config.toml
n_layer = 12
n_experts = 32
moe_layers = [2, 3, 4, 5, 6, 7, 8, 9, 10, 11]
normalize_top_k = true
balance_loss = 0.003
norm = "rmsnorm"
optimizer = "soap_variant"
beta1 = 0.95
beta2 = 0.99
batch_tokens = [65536, 131072, 262144]
Below are experts of layer 5 (counted from 0) of a mixture-of-experts language model. Rows are named router (the router's row for the expert), gate (a neuron's input weights, with its number), up (a neuron's input weights, with its number), down (a neuron's output weights, with its number) and show model dimensions 336-447. Each number is 128 + 24 x the weight over its row's rms, rounded and kept within 0 to 255.
After each expert's rows: "comes after" lists some tokens at least twice as common just before its tokens as in all text. This comes from a sample of Wikipedia text that the model never trained on. Tokens count by the router's weight.

# expert 0
router [149 164 125 143 134 125  86  98 100 161 148 135 157 149 122 122 158 154 140 123 111 152 156 128 150 139 106 150 159 136 167 139 135 119 103 131 112 183 144 147 146  95 127 105 160 146 143 133  60 178 122 151 186 123 168 119 123 120 128  94 123 123 130 109 147 110 106 130 147 124 187 189 131 121 117 135 135 123 105 135 151 137 104 126  99 147  93 124 107 163 121  67 133 171 110 118 139 150 143 103 163 119 174 133 111 154 153 202 143 175 113 151]
gate0 [142 125 140 107 158 131 155 125 150  97 119 139 140 147 102 136 161 108 159 153 123 107 112 137 138  92 140 123 141 120 138  85 116  98  86 157 132 150  81 115 150 114  99 122 132 151  69  95 102 167 165 108 118 148 103 110 152 135  94 138 109 136 123  82 165 143 141 174 146 146 144 139 116 123 135 136 165 110 124  90 117 112 110 113 105 145 131 141 117  93  96 149 121  98 106 156 125  40 136 126  72 165 123 144 174 143 107 136 139  78  69 132]
up0 [ 76 138 126 132 117 103 115 133 123 150 100 111 144 143 171 115 119 175 150 112 146  97 172  90 144 122 130 134 124 160 118 103 143 106 101  98 156 117 134 113  95  99 109 109 146 108 156 106 149 118 119 116 112 129 141 113 126 122 126 132 149 120 139 119  92 132 117  99 132 148 154 131  99 117 150 115 111  89  99 125 114 176  65 154 184 154 171  67 148 179  96 115  85 213  89 122 132 138 148 166 117 130 137 124 129 117 131 111 140 152 131 144]
down0 [161 139 146  93 138 115 147  94 108 139 158 111 138 137 167 119 101 118 129 149  88 121 153 143 131 163 149 170 154 165 162 148 155 155 150 130 153 123 118 151 106 147  92 137 129  84 167 143 143 156 172 165 136 125 123 176 116  96 181 165 130 168 115 128 124 139 194 108 139 138 124 127 102 108 137  86  89 107 113 148 144 125 152 109 124 131 110  84 116 159 126 110 148 117 162 155 147  93  98 143 134 122 115 113  94 131 142 133 153 100 119 113]
comes after: ".", "s", "\"", ")", " season", "es"

# expert 22
router [174 110  89 116 112 121 125 120 107 160 122 121 125 109 167 166 171 126 157 163 111 147 158 153 145 131 146 169 171 135 147  75 143 108  71 140 130 151 150 128 122 156 159 136 136 130 145 129 139 120 103 146 141  98 131 132  95 162 125 132 154 124 146 140  98 101  91 134 163 149 159 137 158 132 124  76 108 149 131  71 137 120 152 108 153 127  85 134  94 178 122 106  74 118 107 132 133 126 169 134 153 125 142 126  92 112 115 138 174 172 104 128]
gate0 [144 113 128 134  78 134 104 122 105 150  97 101 125  98 111 141 126 156 131 145 138 139 126 146 153 133 133 134 113 136 155  94 143 145 103 132 143 151 120 119 138 125 194 135 132 160 138 146  67 137 136  73 137  82  85 105 116  95 103 116 141  89 148 138 155 130 157 143 172  93 173 126 156 153 166  69 153 113 119 118 139  89 120 138 126 149 138 146 121 144 160 162 162 124 121 115  81 151 134 161 117 124 160  93 112 116 137 167 118 147 149  99]
up0 [125 128  82 139 112 141 120 117 120 160 150 116 113 116 134 150 146 124 142 149 116 147 136 127 111 122 142 128 147 133 111 135  97 121 127 135 122 146 112 148 131 118 113 157 149 109 116 127 123 165 138 128 158 139 134  95 183 160 111 122 146 133 120 134  91 164  87 123 122 151 129 125 114 104 159 156 130 104 138 110 149 126 109  94 142 136 151 116 104 110 127 105 118  86  99 135 104 119 144 126  84 132 170 169 141 130  91 133 123  69 124 117]
down0 [134 138 100 120  95 109 145  98 177 117 138 148 124 117 106 160 165 126 158 127 140 160 136 120  97 115 171 133 120 148  98 159 200 118 108 128 155 109 122 131 113 129 159 108  71 118 107 120 133 159 125 116 122 102 154 122 154 147 125 141 114 127 101 110  76  95 135 133 147 150 137 161 100 123 155 109 139 124 135 145 110 108 125 123 106 130 113 150 145 115 179 131 116 134 168 111 158 143 169 135 153 134 121 114 156 113  89 129 101 112  95 168]
comes after: " |", "|", "\n", ";", "  ", " 0"

# expert 4
router [155 139  92 155 171 160 119 118 183 110 120 135 145 124 135 147 182 151 153 141 182 150 167 110 165 157 124 189 127 137 163 130 133 129 116 151 107 163 137 140 104 102 109 132 154 163 124 133 111 131  98 115 142 125 148 111 126 139 117 149 127 121 156 116 145 142 151 162 163 128 131 132 153  89 127 115 120 166 122 154 132  80 138 100  97 144 115 110 126 143  71 101 127 137 146 120 150  91 172 111 133 113 153  89  89 115 115 150 123 134  83 141]
gate0 [129 155  92  79 141 139 124 165 136 122 128 128  66 149 164 130 120 110 138 112 147 145 165 127 168 113  97 145  84 125 126 140 151 136 156 112  98 112 115 149 135 100 164 117 158 152 130 158  75 116 120 162 112 175 136 152 126 112  93 124 147 112 145 120 137 139 109 171 100 133 147 135 116 124 140 148 126 152 150 172 146 125 129 180  91 163 156 117  92 124 125 109 128 120 147  72 105  99 127 121 160 123 159 134 129 146 136 109 123 115 112 141]
up0 [121 137 149 137 128 120 122 120 152 139  90 125 130 152 129 125 117  89 119 158 146 178 113 134 156 125 109 117 115 128 147 104 118 106 151 156 122 129 168 131 120 118 115 124 120 169 185 120 144 155 101 135 120 161 129 127 101 157  93 166 101 107 113 117  96 123 161 154 109 116 158 129 123 122  94 100 110 176 129 106 128  89 149 148 138 133 173 188 137 122 109  97 117 151 131 117 127  71 123  96 133 144 125 116 119 147  47 112 112 128  89 121]
down0 [110 108 134 120 148 122 140 101 119 144  92 147 138 147 111 142 104 105 153 134 182 139  93 118 132 158 140  61 128  97 125  74 128 110 100 133 139 142 141  75  95 128 129 152 118 129 105 155 127 146 142 121 135 123 130 115 132 144 129 169 150 133 119 133 125 124 107 133 138 169 112 151 165 155 139 136 143 113 110 157 112 123 115 130 164 103  77 123 146  35 124 138 126 119 130 100 151 140 127 112  99 128 161 148 112 135 108 165  99 136  99 125]
comes after: " in", ",", " 18", "19", " January", " March"

# expert 29
router [146 149  99 102 169 139 107 118 140 173 126 110 129 107 128 168 170 165 137 106 158 139 132 120 150 132  94 132 136 165 123 151 108 105 117 127  85 150 156 177 126 125 159 131 148 168 135 139 141 155 128 118 149 166 178 107 117 173 118 134 175 116 175 108 121  84 132 138 167 103 126 128 139  82 145  94 170 128 159 111 181 157 134 116 167 112  91 136 108 204  81 107 134 160 135  90 139  98 139  93 150  99 150 143  84 122 113 140 125 153  82 135]
gate0 [ 83 124  93 132 138 134  90 143 119 159  97 113 135 144 147 111 152 131 142  99 146 100 117 140 181 118 150 173 151 122 157 181  94  98  96 140 128 138 148 141 105 126  86 112 143 131 132 143 141 127 126 115 113 133 117 109 157 134 164 135 137 138 123 126 160 154 132 130 128 133 144 118  89  87 189 121 140 104 132 166 117 160 167 127 128 167 133 107  96 126 143  99 145 133 128 104 102 154 143 150 178 114 117 152 123  94 114 158 150 132 146 116]
up0 [122 130 128  93 133 123 130 107 124 116 141 147 123 107  98 109 146 132 119 129 131 121  79  98 155 128 119 133 124 168 168 164 136 104  86  92 108 193 145 126  99 106 150 147 174 144 168 114 130 113 123 102 121 126  88  83 106 129 127 158 107 132 151  96 156 112 155 149 119  99 148 115 173 103 155 109 145 129 159 150 146 154 128 122 139  95 131 128 105  77 110  96 118 146 126 173  89  86 123 111 136 117 128 144 159 132 103 164 157 178 109 143]
down0 [ 85 161 111 126 111 109 104 146  84 115 115 164 140 121 128 118 110 132 155 146  94 112  96 155 105 162 138 144 100 130 143 122 134 122 165 162 123 113 122 131 175 119 111 133 138 120 128 101 147  99 110 126  97 107 135 138 173 116 143 120 121 151 105 149  83 173 100 121 169 116 112 118 134 148 136 111 123 102 129 124 156  96 111 102 116  85 151 138  95 128 104 141 162  98 101 117 114 120 136 139 163 147 139 121 128 124 136  98 109 148 171 133]
comes after: " |", ".", ":", "–", "°", " ("

# expert 10
router [147 109  91 160 146 147 126 114 127 148 159  79 129 114 110 116 126 149 141 129 122 151 142 108 159 115 123 142 151 135 169 102 133  93 124 109  82 158  95 138 118 110 124 122 190 132 125 135  78 120 129 157 165 170 162 104 123 149 158 129 134 135 135 142 112 119 141 159 118 164 147 133 118 107 110 138 122 136 146 109 125 126 111 117 103 137 103 132 121 152  80 100 142 129 116 150 142 118 118 156 166 158 185 111 117 162 126 163 109 151 113 143]
gate0 [ 94  90 109 169 114 112 132 127  81 151 108 146 119 142 108 122 134 128 140 128 141 170 117  97 126 137 167  97  97 128 127 104 123 112 161 132 131 125  95 121 134 122 110 102 127 132 131 112  78 138 141 159 111 117 161 160 146 108 128 113 128 107 140 136  90 130 145  89 158 137 153 128 116 151 148 125 173 137 114 108 176 116 108 133 134 111 156  91 156 123 157 103 122 131 145 143 147 128 153 149 121  59 123 149  88 176 113 167 108 118  79 149]
up0 [149 119 150 114 105 125 110 113 143 113 171  60 121 157 148 138 149 144 143 129 108 152 106 126  99 154 164 102 153 128 137 126 142 120 137 124 142 121 128 106 113 117 118 105 112 141 141 127 111 173 137 162 110 160 167 131 105  81  75  79  99 148 106 125 157 115 149 175 119 116 139 150  60  87 120  97 122 114 114 113 150  96 151 114 105 157 130  95 114 157 112 138 178 143 123 107 124  78 119 161  92 129 130 143 120 159 118 122 166 121 127 101]
down0 [130 140 132 157 109 148  92 111 126 134  98 157 120 172 135 136 104 136 127 157  96  89 110 149 108 106 152 114 166  93 110 141 122 125 117 148 133 112 114 124 120 196 112 140 133 153 137 145 169 140 125 140  94 115  96 126 129 132 131 118 181  99  79 132 145 155 101  99  87 126 134 122 157 165 156 103 105 143 152 130 127 137 101 147 142  89 125 184 120 127 125 123 104 144 134 106 125 148 181 168  83 105 116 125 136 126  87 157 136 132 158 165]
comes after: ",", ".", "s", " that", " In", " However"

# expert 7
router [162 115 130 105 140 129 133 124 171 156 127 180 165 125 133 125 157 147 154 174 127 152 121 130 166 134 119 179 128 113 116 156 137  91  88 138 142 177 151 177 114 155 135 106 138 203 116 128 118 147 112 146 172 141 144 110 134 152 118 132 130 138 142 118 129 117 141 121 168 132 162 161 173  84 165 125 175 157 140 130 137 103  98 112 136 128 109 162  49 159 111  90 138 140 139 136 146  96 127 140 151 133 148 122 139 143 129 142 108 130  92 117]
gate0 [130 103 111 150  91 145 128 134 168 103 170 146 132 181 103  93 113 169 141 126 151  79 107 127  99 141 118 132  97 132 149 118 158 102 133 147 131 148 157 108 175 137 136 108 134 136 137 126 147 159 135  98 150 145 157 156 115  68  94 158 131 110 123 110 122 125 130 157 107 140 152 133 124 143 132 163 164 140 128  72 158 153 122 141  79 138 175 128 141  91  95  82 146  73 139 109 164 124 108  98 118 165 108 103 147 125 139 178 111 164 130 131]
up0 [118 134  95 121 113 173 108 121 123 115 131 139  64 145 138 124 137 104 145 141 145 119 132 121 116 131 140  93 126 152 150 106 157 127 173 152 164 132 118 103 117 127 119 148 108 112 142 146 109 132 136 138 130 118 126  97 127 109 115  69  93  94 139 146  85 121 106 119  67 120 139 103  95 102 115 129 125 157 157 132 143 101 159 123 154 143 126 111 103 124 142 173 169 172 107 119  83 149  85  86 145 124 156  99 129 142 130 144 123 113 113 147]
down0 [ 95 171 146 122 165 121 120 135 136 131  95 104  97 114  93 124 126 139 178 116 160 120 107 111 113 101 131 141 107  94 115 134 149 137 114 134  87 150 130 116  78 148 135 165 136 173 133 117 134 108 144 147 139 137 119 141 131 112  97  95 105 129 148 140 136 176 144 147 127 151 111 125 145 166 134 168 132 124 104 145 112 153  85 131 138 142 118 111 110 144 138 160 103 154  90 159 164 142 130  98  91 145 109 119 136 158 114 134 151 144 102 158]
comes after: "\n", " |", "  ", ")", "|", "-"

# expert 14
router [126 149  65 114 156 132 150  79 132 141 122 137 145 128 125 117 146 128 142 109 119 132 131 149 152 124  88 159 169  99 155 115  97 112 123 129 124 129  95 161 128 108 121  97 136 111 115 120 126 152 108 162 115 147 116 117 134 119 136  88 161 134 143 131 133 101  95  96 149 149  98 122 133 109 133 115 145 134 145 146 177  86  86 140 135 146 124 128  51 180  95 109 133 121 154 120 147 119 155 102 179 139 137 124  97  87 130 164 132 177  88 169]
gate0 [135 127  91 146 180 126 107 100 138 146 145 153 112 111 153 124 132 176 147 126 128 112 150 121 148 101 125 128  86 119  70 149 146 124 146 117 131 151 141 157 104 151 101 113 159 116  81 117 137 122 155 147 107 131 146 111 167 153 153 128 167 154 110  91 115 128 101 125 162 105 150 110 112 151 116 144 139 131 152 151  97 111 116 113 122  83 168 151 129 129 131 129 175 137 151 167 154 110 159 112  88 115 137 122 114 124  88 177 112 102 114 133]
up0 [104 148 112 195 126 129 115 139 145 123 106 138 135 147 146 125  97 147 133 135  98  95  91  88 163 132 123 123 135 148 167 119 140 147 100  83 147 100 149 143 107 176 134 111 130  95 136 149 140  99 132 153 136 124 111 183 145 176 131 133 202  78 115 115 114 142 154 145 103 129 132 120 129 139  76  92 138 145 105 137  96 104 152 155 119 131 151 115 141 127 104 133 158 112 126 106 157 119 149 112  93 113 158  90 151 158 124 148 117 146 128 112]
down0 [139 129 109 145 132 212 148 102 120  98 129 140 137 118  87 116 130 165 134 128 140 146 131  91 138 170 115 127 102 174 146 137 156 112 131 103 130 141 138 117 103 107 148 108 109 140 132 165 156 124 100 119 150 182 132  94 151 134 115 103 107 108 175 102 132 125 117 156 160 103 133 173 111 121 149 100 150 104  68 138 124 134 149 113 118 168 124 178 152 142 164 158  94 111 157 123 180 140  75 126 102 121 116 138 162 141 124 139 173 117 120 196]
comes after: " |", "-", "|", " 1", "–", " 0"